config.toml
n_layer = 18
d_model = 384
n_experts = 96
experts_per_token = 4
d_expert = 112
d_shared_expert = 0
activation = "tanh_gelu"
moe_layers = [2, 3, 4, 5, 6, 7, 8, 9, 10, 11, 12, 13, 14, 15, 16, 17]
router_score = "softmax"
normalize_top_k = true
routed_scale = 1.0
balance_loss = 0.0196
balance_bias = false
router_cosine_scale = 20.0
n_groups = 4
groups_per_token = 3
init_std_router = 0.0211
lr_router = 0.00185
n_head = 2
n_kv_head = 2
head_dim = 128
vocab_size = 32768
norm = "layernorm"
norm_place = "pre"
norm_eps = 1e-06
positions = "rope"
rope_base = 4240.0
rope_fraction = 0.5
qk_norm = false
attn_scale = 0.0884
tie_embeddings = false
parallel_block = true
init = "uniform"
init_std_qkv = 0.0271
init_std_o = 0.0
init_std_up = 0.0271
init_std_down = 0.0
optimizer = "adamw"
lr = 0.000757
beta1 = 0.95
beta2 = 0.98
weight_decay = 0.21
lr_head = 0.0109
grad_clip = 1.0
warmup_steps = 232
schedule = "cos"
final_lr_fraction = 0.0
batch_tokens = 262144
seq_len = 512
doc_mask = true
train_tokens = 1251000000
steps = 4773
dataset = "wikipedia_en"
Below are experts of layer 13 (counted from 0) of a mixture-of-experts language model. Rows are named router (the router's row for the expert), down (a neuron's output weights, with its number) and show model dimensions 192-383. Each number is 500 + 25 x the weight over its row's rms, rounded and kept within 0 to 999. Numbers have three digits each.
After each expert's rows: "raises" lists some tokens whose logits its average output raises strongly, later layers aside. This comes from a sample of Wikipedia text that the model never trained on.

# expert 11
router:459451527476515489548497462535518488488502467447537481524473533502481543468517513593578473516509518515509502486477521516538497496514499460556511484476500497486469511468501531526535498457488506504480512472522564489534505484511484515516434530472494500448516510472521484498549528486505487495511487502497508487527503480500464540490480502497506496535463513486496526510516503535468530533481466492481464511525486503470509453541507526492487445491533518468489478496482527459496502518485527489485518471491492514485472495489523463548489505531510486499555470513492470453472480519476463497
down0:467499510485506504517561515490495511494509502477528528473496493471504490510463486523487468501517508412483522497489488484488492506537485510499506475485490492513499491482498510456531577483521505505537425531537485533526451512475507499472508525494474517463443503471496515496514466480489488465559493525505480481489518436466448486493518530531482443523474485508506495504498527495511500529526537455506527511537492521494475488500490492507482531510478476469479549554483529523525511526507473506476532471529500509478511518524496492468501473466504522526506514471510539452532456453529518498
raises: " \"", " of", " the", " a", "\n", " in"

# expert 16
router:494453482497496538547525506504556488504496533538465494483530541491533508496498493486469474493526453526496498493480513488515508527491461495492514476514413547462484500500497484532462498530508466492501491500495528506507525509508491494511516511525487485468462517535485532496517544507487473545525557487496450487493466486500494506484513484485462491464546478461512529491503473512497462479479495498521498502511492476462511460539514499526577509524437520513538450524515531497527485549450505486471452456524479479504453499553485482469492522506541477471471469539488472453543527502473524525
down0:498539512460510488477539478507509491506502489505499485492509485520458510526519524495508459448521514513488501499555504474525512472453515511492526518506484472492491481529497548513515491492495509487461474510477467500520490534524556488467493443528476495481517449559505498497529529491503524489464482547446499446518512524497509516463487553489488519471520500502471484502534472533492484482503514470499491468494486495481492536507499486490524510529497509501524489487456529522479489462469519459509538511528501466522551439506486505491459514518551499489496488531505517485505477483494495496
raises: "ona", "out", "aus", "away", "op", "ast"

# expert 84
router:476541507518503523480498486546465522516541512500511510518504494477497495482488494535523541492555528456495523478472494531495487524549507469508473479531501484498477525490479450434553512463517499472507519506519480518505492433467535535520494520547528478515535499468490456483533530477500481452497499495530502496472509479511470450511455530497503503534500448478499480492492475487508506494452471535478542486523491514506457481517497466496485483469535513484504493486492491510528509519487495503523490492489478490494456451530511503515490486509500487498501516508531510479509476523488492481
down0:518459489515501490508497489491507510472498515526498516529523497491492495510531518501465521475455505505572462500537466525491498449457478484498535540498508482502508498514477456500485538487499518522498496501494498504545543477461451523511500471483519498496466492515531482516513532465507462504469493523538495482497466459503510541529469495526473480520494534525522502480553490512492483512516502482503533506505531508534529434457504519500532506464538476515489492525538494534499479500527459493513497533512491530513502537460479458492520521522534492482473528487462473474490520494434491518
raises: " himself", " of", " and", " to", " about", " with"

# expert 77
router:504485493471505494465459487528505502493488476515494517499480495582526476526460481515489479515521553509470471527471528505482421491510525495513524487499516492499482492519464535508482478517575474515478537491480517516501474485507503498497545506546470494500473510483518517498460499505504494485485484508498503521513440511448480512482497445526497531488550481469520501520534531483456478516500569481486503484465528510530499480503520439473498441502437502503489479519535447516458485488474516535482511491484512514470521491471492521468494501511504511524529510487524481506509452504508444474
down0:486468528462493460510523510497545451494516511497459521530466479466506506445510474482521522467499495485465528503497517482505481506467482491469451521502469494478506525501494489578518488534529531476512509512524499447472457518521535502494511537496541515481519491477451526463531514473518506498561518563520486453507483484503482488503538513523530494529482491501529500521503473491508469559473474512497536471490517522518525502484491506512506506493514504522503530497452495482509515477530477494465481448499466448492514448488490504522494553481496463470510486508487554489468516498523471456
raises: "4", "5", "s", " use"

# expert 50
router:537526528506490503485519501509525468511499441485525532500524445509471513502517483518496509501514524467485524502469493501487467497506528469500497503524494511489494504502481463463560516467484521463503489511558504503473507529490550543520482529521527525530475474483466475534462452506489478492494498481545534528493543498479513487471495498475536499496464493488476473555541522512473520472496525511476505486467495493485562498488485481501495506488566508544500493481521495515520493499515484510522510513479502524531466436509484501516443475496462443477529526500510536510484469480495508501
down0:550491533477480492497496517497505472508522469469472484511489501501501490501522554484468454529488515474505490533530511458447513517508531527519505494480471527542527546506517480495521522491478502468492484500502501456466502495505486490513547500480517508509531463513513529520504495523496562502519485508509534509478462541461498486499512478506500482500507510525522506484533516504486467525489469491477510497460534516499511516502491532491461475494460475521531523504535513503507497543520502521490467467487514498487500500476495471525467461524499530500517500522503527504461480530470504488
raises: " and", ".", " as", ","

# expert 52
router:510475494490462488471485513521491516473487518515507495495537525521460536505479463459519503491549501499502490471477472479480496441487524497545502519527537484507491513486495495503483485497526492514504469467525490495519515519479484480500454467522490502473516476462527478498465487501469486513487499488542513497513512524489535447487486535472476484482494483508487550486491474455516505439511486490475510496522456499497512494505507494462510509496528513504504487518508530480465529511511502435499536482480514502493506510483469447474538495504492530529479482502526501482440489506475512508
down0:450460512453553480509523511486471478495494498521456491462516497517511493514527516514490509516502535505465513489499488486487506518505500492537518475535478502542457513498456479483471441493472467513515500494511501489513518503543485519504524475457491535537514560512533515521513470507512498482531512475531538509525552509521460454472469510499513483562481500494535496490493475529481519520486526522528511535512498457514507484546487519559521523501476510510510550510497514545463489532526495497574486456504526486511503503520494496462529556512507508491529496464516512492513477511496507470
raises: " and", " /", "/", " a", " favor", "am"